config = dict(
    activation='swiglu',
    moe_layers=[0, 1, 2, 3, 4, 5, 6, 7],
    router_score='sigmoid',
    balance_loss=0.00129,
    tie_embeddings=False,
    optimizer='adamw',
    lr=0.000964,
    grad_clip=0.5,
    batch_tokens=[65536, 131072],
    train_tokens=439400000,
    dataset='wikipedia_en',
)
Below are experts of layer 5 (counted from 0) of a mixture-of-experts language model. Rows are named router (the router's row for the expert), gate (a neuron's input weights, with its number), up (a neuron's input weights, with its number), down (a neuron's output weights, with its number) and show model dimensions 384-447. Each number is 500 + 40 x the weight over its row's rms, rounded and kept within 0 to 999. Numbers have three digits each.
After each expert's rows: "raises" lists some tokens whose logits its average output raises strongly, later layers aside; "comes after" lists some tokens at least twice as common just before its tokens as in all text. This comes from a sample of Wikipedia text that the model never trained on. Tokens count by the router's weight.

# expert 38
router:511430491527516467388428452541508499507501454489478506429461384440429510525526524527512463497502493583558498455561501502510462457457510542540562532461523544528483459535465554452450470479498438
gate7:513536428549523511499502518391544549531527462425499501520423533500420541462501505573502553528534438436559477482517511510538512533488590510433504517501473452456489474482496551470545447484490513
up7:516606430557559529490497511463473531558499507446553509460508549488432511497405401503572532516589506518490466498572564486540490536577477486441514574470538465508536486483491511475566546517543471
down7:496554486446517469503485509512504520474503513488444490510502634445467513546510453551429490515578517491526522541509487503451563571442494479583502528468456493498529538454502527523444526545495516
gate8:491511462457515528479503496534506492521516473483526461428520476490457481474503511559541472543445511534536466533459483494520479413479456486471488530557528444484475515532491570511482469471505509
up8:564584523482462469493479496500518501482559504550531439501513541575446498489497490464480457471528498518489505538473477509484464508487502491476477525550455491516516499498486420524528572483465535
down8:415429531542480517459461488527463503515561472475511518450503461492510494460557465543529494488471430434489509475582579444583551443443533481534539468484489479527433451529489527476464525525566570
gate9:523511530549521504505475482463544492507414487475424471533457494529465398511483524465450538467471505561465533435528508490472481531462492590502469467494508405498497516483459589563529467428457470
up9:467557467435457460497528461526518430513516467466511477521525565518503557505570432473482457519449474479495410512497473463481541536519524465514499434534501528493481553544510447478471469563506471
down9:464487521495537504519447457565495537472503477464509534530457548491438429481570577439447496572550513485469445571534521484551550466554512488472555496475480482544477580509449533464425533497552532
gate10:448426484526485473509527553509512473547573506435470507512536518592498545476460522399485435445461540583473528531536475502486502464453480541503583521517485452532484490436463433467497542456516460
up10:424443519505462497481542547590483539459574409519495522536488500502510523508453491434457444450544530508541488440567466527524466462521476550521495540448536478513527461487463426485483465490501455
down10:470498482449515492580464473534482473525531450540474477494488518526495569496474414523569482503492574429489456525404548519502536531517529558487568546473577531560523552507520428531486540516540530
gate11:541506466474503500484519563480499440495449394479527440470506511505526514599422506481510458501510495471517517404495536496545535478442557500511508502502531437424526476608478479470515515512535459
up11:477475517590458501530469468444491537474595470555486488541471475510386500415510480482523538417533467476515509541585446510446499504577544534442541479551441473537466483412540546494485475436455477
down11:525482468502528473495489487467429531475485482534493544515503449513413545449480529460494379472528457467518485538397577508462526495492514437445520455533513519497498494513489524490475559469408471
gate12:562450517514489527517481418519505520452496506456536485468471444438496468517511450510520454559495553469465478526437542498496493442590460553507542456517517490528549486526506525466474503449468410
up12:522469490436578504512468544503495534504493501532523537507429496427520424459521570524517456546494466390522430507476504571500510482473604494532521454497519482521470495514519484562469399496427536
down12:421449535526522498525459520497506507461449552482479493525497618505472443547486418530394476529450473465468453567504481479521531454505506431503450470467566529419555544535477499482521518506474388
raises: " and", " in", " League", " (", " "
comes after: ".", "19", "20", "\n", "18", "–"

# expert 41
router:580453485564479515504478470506507512525525467512520439516408444442466482515505507486481498507534478441520477519512478510517551496522524516447643456522518514581473516527524547510559488486475517
gate7:522521489579446482559421467472536574537461494472493483467491486513415442523506469462475490549486465467468524536481499520494524494577495506466531519495453449532505456465517542493488476488470534
up7:442514538541480500483450436542511546482453501508480483453531461472447472576525513510533508479521468522505473432523524502514429456550434554470508487505471452497515552469531543447479492496535532
down7:548473527505488479425565489539510507458469487518449547462515319490553494455515573501417459559525462444464430536499452452481532540535526488502511514577500492420456425440486533532486558500498509
gate8:565492509480543478512559459455530497572531514455490462505534497522482491524537546513486482544494522529472444521498437450516533512533419427485469563499530533524467486497491471498549549535438463
up8:404537481481540504454544505568490521520505488563515551504604480584492478476499431446491556402458549472503594554453542516515525470479554467531521475526430538508483495556542510471450564444503518
down8:498564486559528565427499515476564543471524493471535513492423552523510526467460475596448504544498518458516471498521440445541532450537477467511406510523493463482476516453533546484490493527497554
gate9:493501550507540527431526538472474464539453464543450465430511455524505547559460478465512511471457438528493568469487536544490487430467563565478489507563457517549470463453491507515466434506493454
up9:570548500483617547506565463544526490506581493480512551499525529539527507571519536528500528485474556578463472522537475475523519497506439506496429518533536496490528455484511491494496527477538442
down9:517489525483440421536540514475586565553526486479555459434461483460486489535518521489594564488524542511492480469549454503482490481555556457456588472494533481540507501506527468505477530486430413
gate10:526494481403541500491506503516579491521459536468481489521491428480486531494509446521471566472503499551442491498548486484446552452539469478469525472533451532549553543604552522505506557521576502
up10:527532520457538550532440506492488560465470468487583476546462511522571525496539456500491511495462561453452516543476463567503477514484459450441482541460487508521539443522501507455522502524483491
down10:582512451561533537533519506523491447470519511518539489566456453557510462484451506486572562528502477527489478544530451568607516560451489453519574433541575457462557466506503467491566488496455518
gate11:559516457508541494537532428472493550505457484466478528450463474492492483504560592470466494558512494506475500480560514539503477476447425492464465515522520523492531481422449553514530426514504476
up11:507513444524480514518518566527459468451486495481478462469477507497499492546510442446446425471490460493469539532467510403567462514477566438526475451471547593570528448557523470453529462531482490
down11:492442497462459504478527487566500537542431497434498485510497519409490487481494476512522443526511491507576476482542521487553423550557484517546495470609574490526552503509572501547502498423525474
gate12:506522517512530431514524460429495437433513531537455491517565504528572512503550486492497440500506525500510479563442487547517438541515596516547470537520534491567514463478557512486429492538461476
up12:522446544570548476543443484490546432470443563566483520458504503445554473530440498515533484436471456561585467528513495485482508567512486527554498462478519528485564490486551535517547549535504536
down12:546523498473487480511542518459491477508516506544460466486524429538546503489528443510535514483428469480529482499509522547561473475511455557454497533513475509482594465488485535561528525479494412
raises: "20", "19", "18", "T", "N", "P"
comes after: " |", "|", ".\n\n", " January", " May", " September"

# expert 3
router:519499466526491486481428466448543491503573446445494509488484417473515494482481574464453478407505423591508504492521449569504466475473602481478522435461488481511488456585590542489511415419457452
gate7:530511428475522555465550549537541508504516439481510552469474486518547524568537529434536491492489537547509501485519429484520408498498526575514448507495469513537465533538462494526536479527509512
up7:530500544470425487537517471406499498427499487551498570509484535481483482434480464413459497433538493487456517442500534471481534513580497501510559547474457488515491484401498497481520495466546567
down7:471448418503431508508529498437487506573505471481489498509481465529512491545556433549506565448485505472425477546530477483535478535444418515494386449542497441491456454454540511542525491573576419
gate8:567530451502457592484445481502438510481518459565497421421434457520505525520483511405488423514488568498518486458560519476553500542436459422477472481520507502466502463504488514568501518494517458
up8:510520477490547509497621409487478403465570501398543566499483479525473505475491507498503525494499507508473510519502511556556453507468514483435523511489451456593405419464511430504494473489460497
down8:474495515526545528535428485465538450581523517537477507415508528462491453450498506461452540464528539488517462474469479453509448561433455462508444499410493520532491501486537511426527458506466539
gate9:463477495487529520531407412497534503565502483433509553526568502488467409454496552542486476507469511549502434487472477579515440495506566507456454488463497513470525527542517539420471429419534507
up9:510536496495475517516514504515471439529505470520487546544574430466502497481471515452507469574481471527503498464532533567563517494561482530467538463485491485591493506476517522446446528434503567
down9:550496480527522515521505540483433544520537518574392444537548500561545465438480544564586479495507520456494467517571532404528502473460487471541499529538510526520476485493469470515524568507453424
gate10:470491469450506535541569464505576596547490485484486532475523502532506509582510484497522426560482565511513393470460518501465469543519479454563512462479467533485533516496452461502549404504429473
up10:475446457586548461409447520537418449519465507533506465543425458495429534459510574490475552474576423493500566545483439471485519482449511515462519498471483540565511569460594545441458548504544502
down10:497509528520436517431539443453532525591458449567494517516410507524511583416454484534495460529465510480502509522522525474513518504554438492488522503513456523503487492528504486492480499478544472
gate11:561513432511532520515490489479517440466514477510598487515538479517538503489500494532478502512406477554505465472530498437476488559461451482483488449480576476540533492463474477532440506387525455
up11:484462477487519488414472511511590479518517525566525483498524479482584479544563519528428502561549479523537527459462540502508522512424493565547494417492555481505452506478439577499438479452536521
down11:507492505484567499522504544527496514489461437461548470521557509499518424513460533504499532501468529452537528496480438437488535481534540496448540454678504605544433513528485552432519512495570504
gate12:549533447434429493519518511523467541563471469496502510458489478526547458481544546471441492477488497492550474474464445458501499529497543493465414540500455546428455500518487509447496470533447500
up12:505452506500558493524506508468564485505508450531503547488484473517499492500464475449512507503555572472568410537557498499542491518535474469558446490526432536510566468526498465500519463525537510
down12:487493527490480531461441519494462535542515503496472550513428465478461549444474455520510482466559425473538497481443505475495563530499523536459486431553466485525490557528469499528495486611513482
raises: " at", " of", " ", " in", " as"
comes after: " |", "0", " |\n", "%", "1", "2"

# expert 6
router:488471488511522502481575466462573475496524471486543506480550428461460454516502504499486499524529466536547518488588444534544494478535503482510627444477477495562481424465546533480512506471508542
gate7:506531454542430498582467483512505477554522517569477441481517538569492535548537518448496561524426453453472525514550550416529466489466434524475554503501566437565522516569565453462543532522399503
up7:468545558513497544519481546452479497527519498498566499555536530531496485505543473479485522541596433464503461499450503445452475565479529557488528608430507536522462514488535470551507510514560469
down7:441533484459517436527511485547566433533448544454521535549524557443481444510505480429515598506490513463547459541500539494509506481530524486462517511531505480502508478506522519555538499560536518
gate8:433517513559435578517555533497507527438530501520527484499471476497475555427541559506488500486539473537553495494460554478507484557496470505534455503486575480498488488474553468482500591469419548
up8:488449491476579409504474551464487479483515440523523499488509467453550512498474507526523543475522464543512465503509451590512453513500483497450531528469500512419515462454523509481497514459483501
down8:486482500492490450545525503541478474462506537517476508523544469474523548524532512429449467543495516474480519539502534475542423451522479451499572553552627470593511500521487511530475506544467440
gate9:485514542457513518563608448549547564496446519504516514501538485434559579460496516546474479522497571412491506571569423537568541518523496483558602511542497582475469546507494497509424557497566499
up9:419501507493486445560552540480523486472460474536499507533502506466560495530540502503453495427481506498557504571491485478481526504537500436535514432535541528559479543526456493401517507520518517
down9:473445431465474505547490522536456557525452497491510476541537530509532532497466600481496566452577392506513532531525487494477527495450481544452512499495474501499448466451473491520438510519441486
gate10:475458502484529478533530536456508467493439457516448538502474457450583453509526475527502594534508534496486490429480589506498498433555542509506553446541448490474513486463461466511612589483496483
up10:520457535484546443530524534498501521509543469501483510493505570543587477517469567572484520440477512520516486554499469525506536594554568469481475472480529476439551488537518484499546455463474489
down10:545559522531507592519490483433513496482469499512570479518462485518509505491503481433418454472534542503553506469402550552501472520549437539466482501407501520456537477474461439512457517545503477
gate11:529511478486531455546523514436499497501497506547560443529476492447460535439541501448374566451454464495472512549466510455491544487548392568471506545466514495553435553487474541558510505481491482
up11:563472529523512453562434542521460506511516542465426522504543495450551450545451539486530517503437495537477499480506461511469489500514531475479437506502470509529518499479495514491503365466508463
down11:472495431530515475490418452504580459527527547439500478490429351445534524468499470518464470496528527537486529433473445476487498498508478539508577516483513497499553536580491575430567523536464462
gate12:497482474521473549523549468483497433539483433488473530469554490428517499467487520476510507449543442509512463511588484449538511466444563469449526467496501516474479557536490589492527436540512505
up12:515489525483482526552543547499460461492460468468487500472487533472570449470533497469460587439504476519485536521479504545542551405505575464468545510556424474486531500533472524484486462520521547
down12:456498564496480492512507546503486516549482429527483475514474524498514483534485471478527487479450525492471425451429572502454522574480521464421550525530481575464520575502487415547532524451471477
raises: " (", ",", ".", " in", ".\n\n"
comes after: " ", " |", "–", "1", "0", ";"

# expert 29
router:497446491481491494466435534510505494536507440469494532500517433441487494491465481496419488467531445510489472495520481476457504480446511484537580491510477495562531527526505486472506471479477498
gate0:491520469548504586577573473530548506509512524492475522422454449489537525554503549512475457556469415512583542543512481554462552512535495519514404480510468523488501520442475478478448536484525565
up0:531517510510480473465469448494533475547494537559533463517522531558557485490518516502522494472545561457460460492461462459511489513493482504539532464496559502455516485484546513459542513551495451
down0:488504499505523516512451489496545513471577438475513507479518444544568452502547563542460502446544551482456571477497480575449490457456439505454450554337458495538509495519486419491445506513466494
gate1:497471487475577480445465430583479468505475482508630472393494452503459527486544529483487459527510503508492522483483513528467490511473510453473447519505525524483533548531526447536503461532487502
up1:419536523540472506596489499481477452426485542450431562481508471502595481549528498490441459460524538496574546534475443469499565448522512506596558512464460477583533478463494474434530494482440460
down1:554545499542508412392566479528515510479495595538478477521470479401504482508509508464562527413481458461492449559541445510508468505495582402443525493498541485498410526444484517465516555491470481
gate2:533434531523430549555517524536501474491511501545515493537544479467534580459520516454430503455481482500556509510482558519562458432435489496473488505502510522534477546592497453580467527509488514
up2:545458504468497480601475480505561577470507520511480423552494520428480552481462518462547531491427543474541560502530459507558555521480470517470519465483469554502453551456509471546618556507454544
down2:485463471441432497516486531584518534477487485484445488481534493532469510396444516554458541447467493441533514508453551506466505489452504574484458440576459578524568445521502514488518534456464445
gate3:567522399530482492498511473482460494524532544501557441396458507490482496530463510455418469523531556463483594535462474490449506516471437497535605525493508487499532465542534416518498456549500504
up3:477546463553541515549433487409460568525589533488579475447505478512564506559529545468449541417520491577516547445516478534522547512483478515528501508473520517563466488460580526483440446465505431
down3:496487511548459475563526460481509428477462519518495497499531575509478467485466507479511420520464506539582539424487498520433473464513539507506494494428509465530462489439547500560480449477518420
gate4:597512484452559472460492587535452511496569530466446480481437542544563470518467506498510532421484460468418507488548512509524451546437498531462494411434480464526499493453540484508554452476488518
up4:465471422516489546485500507558557467509543524441567524414510535471529572500442509527433504484535498541583536529489449465573607551470465494596524559503501465512516559427518510543558505469498498
down4:477509528527499444557481501455554521459547501508549525499483525506488468559535516447471512469489542442527526483446512485464478492529439567557505573418474509475527500487501470417474488466530484
gate5:496491550573494490484469505548512532496424549484472502501484477511460448489541444490432445441488536509524503479458495446512532500504475508552543586473537424507550472551533489437506411562474478
up5:500484495505502491497565559543462478491473495514472485486475537477497462472495569533557515552500550516520512496488546482481467510502482494433472434510457500494421489498465503511480440472521506
down5:450538466586482498476474465540484500500419518505492527470540322498412484510486520527499418541530526490494475457427573510477482522526527472555456557444490541501454422519487554546506494517519522
raises: ",", ".", ";", " with", ".\n\n", " |"
comes after: "20", "19", "18", "17", "15", "10"

# expert 9
router:455411496495524488474487477466568486478535472476489518477530392437416517511509549501429466550508459520554534500537523515505491485511463486552626516395483465568475502491452455489436489459485527
gate7:494549546536547476512503492562463435485414538441536478516470481521442457464488470489502512511470511505427501548473474493505454470474449536474538501540508487589500455460473547564500540516457476
up7:543417456534496522393512514448531462509572490501448505499467496481587581474496544479516478541559492456516446471524475513491540508531570521607454501488455492405556545491504493469502452467540466
down7:519544526492433548494485551450443456521510518516537530468421384541559523495563485500436550498499525492524482513457473537501546507469514495451572565519526510517522501457446495490456581535460550
gate8:458504591507522514523504528532516489486524505542543430470535424514498492459558491503474497541520491485585520538557530468456375508528428554504519519531427483513524499464454489433523552492569507
up8:546561486477525474492482487469493552446445494408481590480480511489464491514506483448513440495507514494426462468498466525549532520486570516457405489500502548506455491557528543556450475498443511
down8:496525482515513539464512462470499532489478551534559514506556449535512555520419520524534512510452555531465455473557600473484503503500436464454541509376525534480505453476497484497550480461548508
gate9:452473475534491483528435524499478517494554440488534511458447487538467505536462458495472532489576528443469468472528550594531581532467500532552481468543442463578495495471449533509432511536508507
up9:523531510464491572401483519448487479471470491492481433550518462501534477557463472520494500498476527514508503510425496509495487491492532504494510459457493553451569468472556482494523519532474541
down9:459466442521579497510506502432506476489449531578514474555462454573393466559450429476456495468523530547572499491506475528593500487496502513540512566452531517490465431532478532500489460437536535
gate10:440478510547512444590515502520446516473516466547418528511499509501547456547487461535465436512445470428582460488508490497529480576503521549534550501503500481488453572486498478438484374555441527
up10:452459568499511397569468487481512484481471499571474510570490487486549458501534528431543495509518449500470485486476538533465433506482538519485554554475522531492545474448500534568497461526525522
down10:463519495448433499582532547449487480514467431496598474530524461483592523502489501514506482484524531437575513505443504419467483469511377548543451521517473488592505525474468470525477537501480521
gate11:520520470494543523435487510489471465565491523547454493565463480528519584466525534476448473518537467569525518512522473556517445517519481527532467547476503515599455502468508533504489488484598491
up11:489553511586526511477477503522439465453530478412531496491525570468585446465486470455564510484492574500489482544473503477431515520492569533473428491512476465484508431525481516508493514490441504
down11:459470452521520503463482524494527460510478575559513494492511412479430538474482501529565564543509439502581524532494500553473474529453465461507446498463527499509503480463532476443450480512467499
gate12:499482451448547618505495459499523505514485414555456511493464455476486471560514453509422492539473505481457465490510539526499552377501443440467566461551525512460472530443543475492510491449585429
up12:480450560412507511491508516460507526473573497564488563528538461419464514470529513529460520559482442559491515508561540500468539447562506456508531555480556499495565510468503453494471480493537457
down12:553500540526465457497488490501449456491525557506509556556488579489543454525540520490517509512512478509533511531473503509547464553516399504502460457570491488504495480468475400510443502514560563
raises: " and", ",", " (", " with", " for"
comes after: " ", "20", "19", "–", "18", "0"

# expert 42
router:459428476550507487462471471515508491500543482523452491468517442472501495558472534476519477513529489517516444522504441509487462507479520438483618421430461502572504514507582502420547469427502535
gate0:508473524519502457549510416471509556495497531503522502565484421529523522509475509503519505477491491580533548431503558470505511525524542496485512478477518415563487450575456492433433532486430518
up0:491532498522489535474457548526531453576533492521441487476536471461468486561568527497527544524504507478483444546483528544395458495444495488504471526484492484476486528457531540565530495495547470
down0:524552477519492511479489476432489488496468536490495457453549561555490454521439564530490524482429513449514524520434492523466432432481577411516539523513497549488531573499436439472495466528480480
gate1:517537450608529503490539423577535522550512443535495454504496444466523524487474460536447462536560474572485499519552412466480520551473499400570505498555492422559523498494565467432522520422509551
up1:515478549334478549472417575423438499460541482478553516481477542521503523486605546449475503529450543475489543513575573526484466464496489483523506488480500474512503564537440512492499495496506430
down1:513550498525537473426538523503479484531567512438515546568514548525461530485459569509492448548545505497542436514579478461531481534595499480506505497470486460469503432481445533502489460500471514
gate2:471446451556477534396511482507507501487470523451503490504559586553461470444498495524464475571499534471553463432432542491538429511525482434447470480521507509470460547466493494461508538522496489
up2:519523487536535457581461418524452474559498518499434440477579527485488466547438559517478526524527534525424491617580547464460473523514533540535415525531518508500519490553511494507531411410461472
down2:490563483440475519505529489413494511503511498476565506597493496505512528497586525479418508545534489439489497549539497529480504498508479441525521558386516472483509505534488464546493514552515482
gate3:470493480491497483460532467524510435468484487509496489522602528519477403509468582540529582487464472458453494502560440438544457479484488527472504472468485541465504547445511448492498514435494465
up3:462466528575457493535474554511591494479430435493473517570579485525533544580545558594473489539482438480531492459434456479531506468529484518513550451481449526534561536509484478480475485517456591
down3:532558528439484494463525490455475483507511536511468458481460510442482505594456496435498477503564525440488514564492504466496541642506494486480482499413493484420557519500491429550512504494524450
gate4:466523548492452487538530532499446568438464615507502527465563508508453520581505486486506520484522514513480464497456524557495533525515547553524519501496549512483533482535486496387430532520470499
up4:519466508491475463482517490524523484537546526475461517494460547470567535543557520479507496495483520531472521540440497481466493473476463524528552523544497552511464539534526530541425464544504531
down4:427523457506559514549560517491394451503515509485475495525524723450547476469479493473459455544501496504543451502482543537458509501544491508516497487416540541517472478438489527519548528574504533
gate5:438470498507446483469437505521513500493616443469484541468453533532504444586485530386500477509534489478529507512463513459467480554497558563487560509470472505540535457464556470473555462498453513
up5:566530487549454449492446524511535414527453504464505533525566557515487512478536532499525521496574490529428482493417438509495488503546485560509527459483546509444529542562516537436423485487425469
down5:554489410490520485453469499513478456525455473534461467501531590500497540504482510494473489522474429496480508512508454421518478511451491517516555543485481488442486446537504485553498495488495468
raises: " The", " ", " A", " ("
comes after: ".", ",", " The", ".\n\n", " that", "The"

# expert 2
router:476486494530547592503569474450535497545525499472476481481485366381516411543505562498457465478493454526476494473502514502504478461464537476549570488381501450533477529442513504486436494434437515
gate0:457491480549506477447500524551471440552563475478514523583511524488498450469467490489589415424496478442463544472473490469550493486570535468519606472484528495632435483570589492489505498496513498
up0:457492471540498475428494480537481495560528552454471492524505554554525511515464469571543447459534496517497561410431477466545486507561500470554525538481546449548523522483572448461504522524428503
down0:526553559501482488469523504514494491508471484506497537440410542503543443461475508477532465510520523537467494389498519501464553478530432434539526582478502469508496484536491516554524471515541505
gate1:523605438466407547490465542402551494535480514508536505519462447464543569472556491456599475575566523493502477503507513466515419511498481506561548492484501560526505452475537495479496543543466522
up1:553474481559554469472412570502513478438534542494473486431508464555423506468492479531547510478440476536556490438511512486489529532477513508466500475478524557527549530507486507530455459519517480
down1:476490468459519551576573520447490544470508493498479547604565462478496437473509487515568523538432533507463473466448509542477524518539506538469549522458514483542523526522465517545463495573477514
gate2:490466595514528541505536500456498558453421474524497485443454487559498480526531502586463528565476497506544553466501460525484500482540448520449569469546355488513517487476470501545555476473510490
up2:533522570521452497458551542440530572532535464580526450531502561520518491554597468421499453483488482425558556485481546497572533429569421434418583483438457465515494550469526510536480527440530503
down2:502520557506456469540512438545499489488523595518568453432484458490530491467568532537481457530510471458479477459504502500451522467485506541529442483547499467564502435482444476455562620469507490
gate3:461473503461530504471533491492503447506511468522489509474488474522462551517505501453438482473473530485507521519460554464488504440529531558475533578520452518578491537440453462528479470586495513
up3:498487567463513506508549455553534476455526488435575457485532469538480514527497493536413447457553494530504570548508535487478471438482508472498541551517514503589516462489517389466474563520515547
down3:496473567548484494491437488553564448476522534489541461433546606539526482473538523473533503475504467543544428482507475532458575487480480481514471529528444402546447481381518543489508523454499508
gate4:555546524579567570568476494525473535541469487549522495529484487509534465514485528453495516511489549446485475492503549457484548479537508512513546407484521489504512433427494460517485480541490487
up4:484500532541529449490463574474561473493529472444513452537500528571412408499504518507489506511501513535524429466434503431509485566463429520452491477456436460541500509496487538425552532537524464
down4:500473505533529458637550544528477493539413482434567477427467523501487503503462549489474492470447553484539517509461486458492489598546449502494546533526506481563438508544519524517470494558537479
gate5:537489508617466425513556435571428460463534500561444450498512529483447500543537497509419514501478541463491533571509481536522452526521480543548544484513486547446455483390500549487454512514468519
up5:378456525540491527491485545501501537592509532463440439562478543509483480505402492526564540448553521469473543549513531508512521461484537472530491421532510567544420500485558520548546486515482448
down5:505538501510553526500542450437534511429476474469546533475535489565464552449470461421462473583487524487515471447568476553560497492500528418441564466484506468553494494599536478508550445452539574
raises: " and", " or", " (", ",", " for"
comes after: " ", " |", "-", "|", " (", " on"

# expert 34
router:479516542587495530505451528515535488479557488514516474496510390481505521500510556526505469463508422502483447495460500560467537446462530451529589464459556499517455467531584530515514453475515546
gate7:487414541474562419497434499501467493524560443479493490484579522495455470554486457526527448572526506538514512530521434508508492473534553455510512469459477548513508471605522470471493499490486516
up7:556468546550538459518519521537416488550479503426563488455505553454470474534551522516536376512435545544493475538459529525520529521527573539496459500449477489442530513519499521516506435507418464
down7:501516550499528536540436495503611513535557466505501559432493485479587502471490556532565461497455481458452486451491532523535488506516533490446461485527450436527476424529525529539493444538518409
gate8:473532538407521502565502513538412503469396540546500460574436539479526420516481453506412525533451501459542436510473488471453491475503527414487554575475510478531468509534496461475495529538476483
up8:452403447488492479474570434545538487485471470511522541423551517461482444434437542527494494450499514571474505517555519517493500448547607521483539421500476510515506454463476549462427547488406489
down8:490482497447523549511504526525466507501556516548505549463582564539496496494552460477497522500524531507476528471500516485479588495498484564588535498584515410581479577534499482595480437528535580
gate9:462495500542536465550517478500495537528508484517569456518445422481520456559535488458461521499557521509507481471529468532575517488589543408530540497513513507523489514535552486472480532529485548
up9:521512465502436447459501509466578436503480456507520536514510562463477528491486446461487468530523472495459416475511438475479468471468505574529472509502503490488510542418461506505484474488492470
down9:461442491524436610579466497535549492496516492473589480548493536442489473515498496482476491528532519454502488513555480499493554439486508472484566456626559486499450502481588501544598497504451517
gate10:499535511515460409493507485547474507491498527508471479416556479489551484482488490569506492566492478520510498472514487543461510495477539541506525592464450576471441546440582439481472515513468466
up10:510497505512461412465589490520553586438553447473415526518466448528507503560553404492517522476455494454479474535427538432506478531462468542534466451460455501510500471495507483440504534467555485
down10:537453518510559538466489465486526533527543514524512585580515503500481487514498470419475459511484479485479514485417461461449505501566546497569359536454482515495558485511469500543433471533498559
gate11:463477463530439481577485541466525585531541509542468476586517480525453534508548505490522499551475543559558487439544479544540570517473506515507441481425528422489440484477511526508559545536498507
up11:487554456572437508507439541475485536432518506501409512541468539480473537443504460505481557483445509548526572449526462550529543452452501513438540455503500478526453406437495515461443462493444445
down11:417486514534484443513540511507528499526501558464534456441466555576507450465444487453486501492499516448520533402519517514467425497455428567502501463490472496532486500477475456473510515501550561
gate12:503509443454506532525514475492483547597599492455535512473557504498528460533497458475491541442510535512513499498545518462557521488541506459496488535520478533489478572546535591501533537523466503
up12:553516469546503562521545478443524504558541488477511459505536523477467508527494468481474600508549465506476499539541518506538508469501460437544504616522452446568441499498555538507532538534535510
down12:546460531524587564504521483437508518447522483490469571472582559536482535521492476540457489524507420511524455452599529442560460478466596609504493548545504498513534462578469538476461422463500460
raises: "20", "12", "16", "1", "11", "19"
comes after: " |", " ", "|", ";", ":", " in"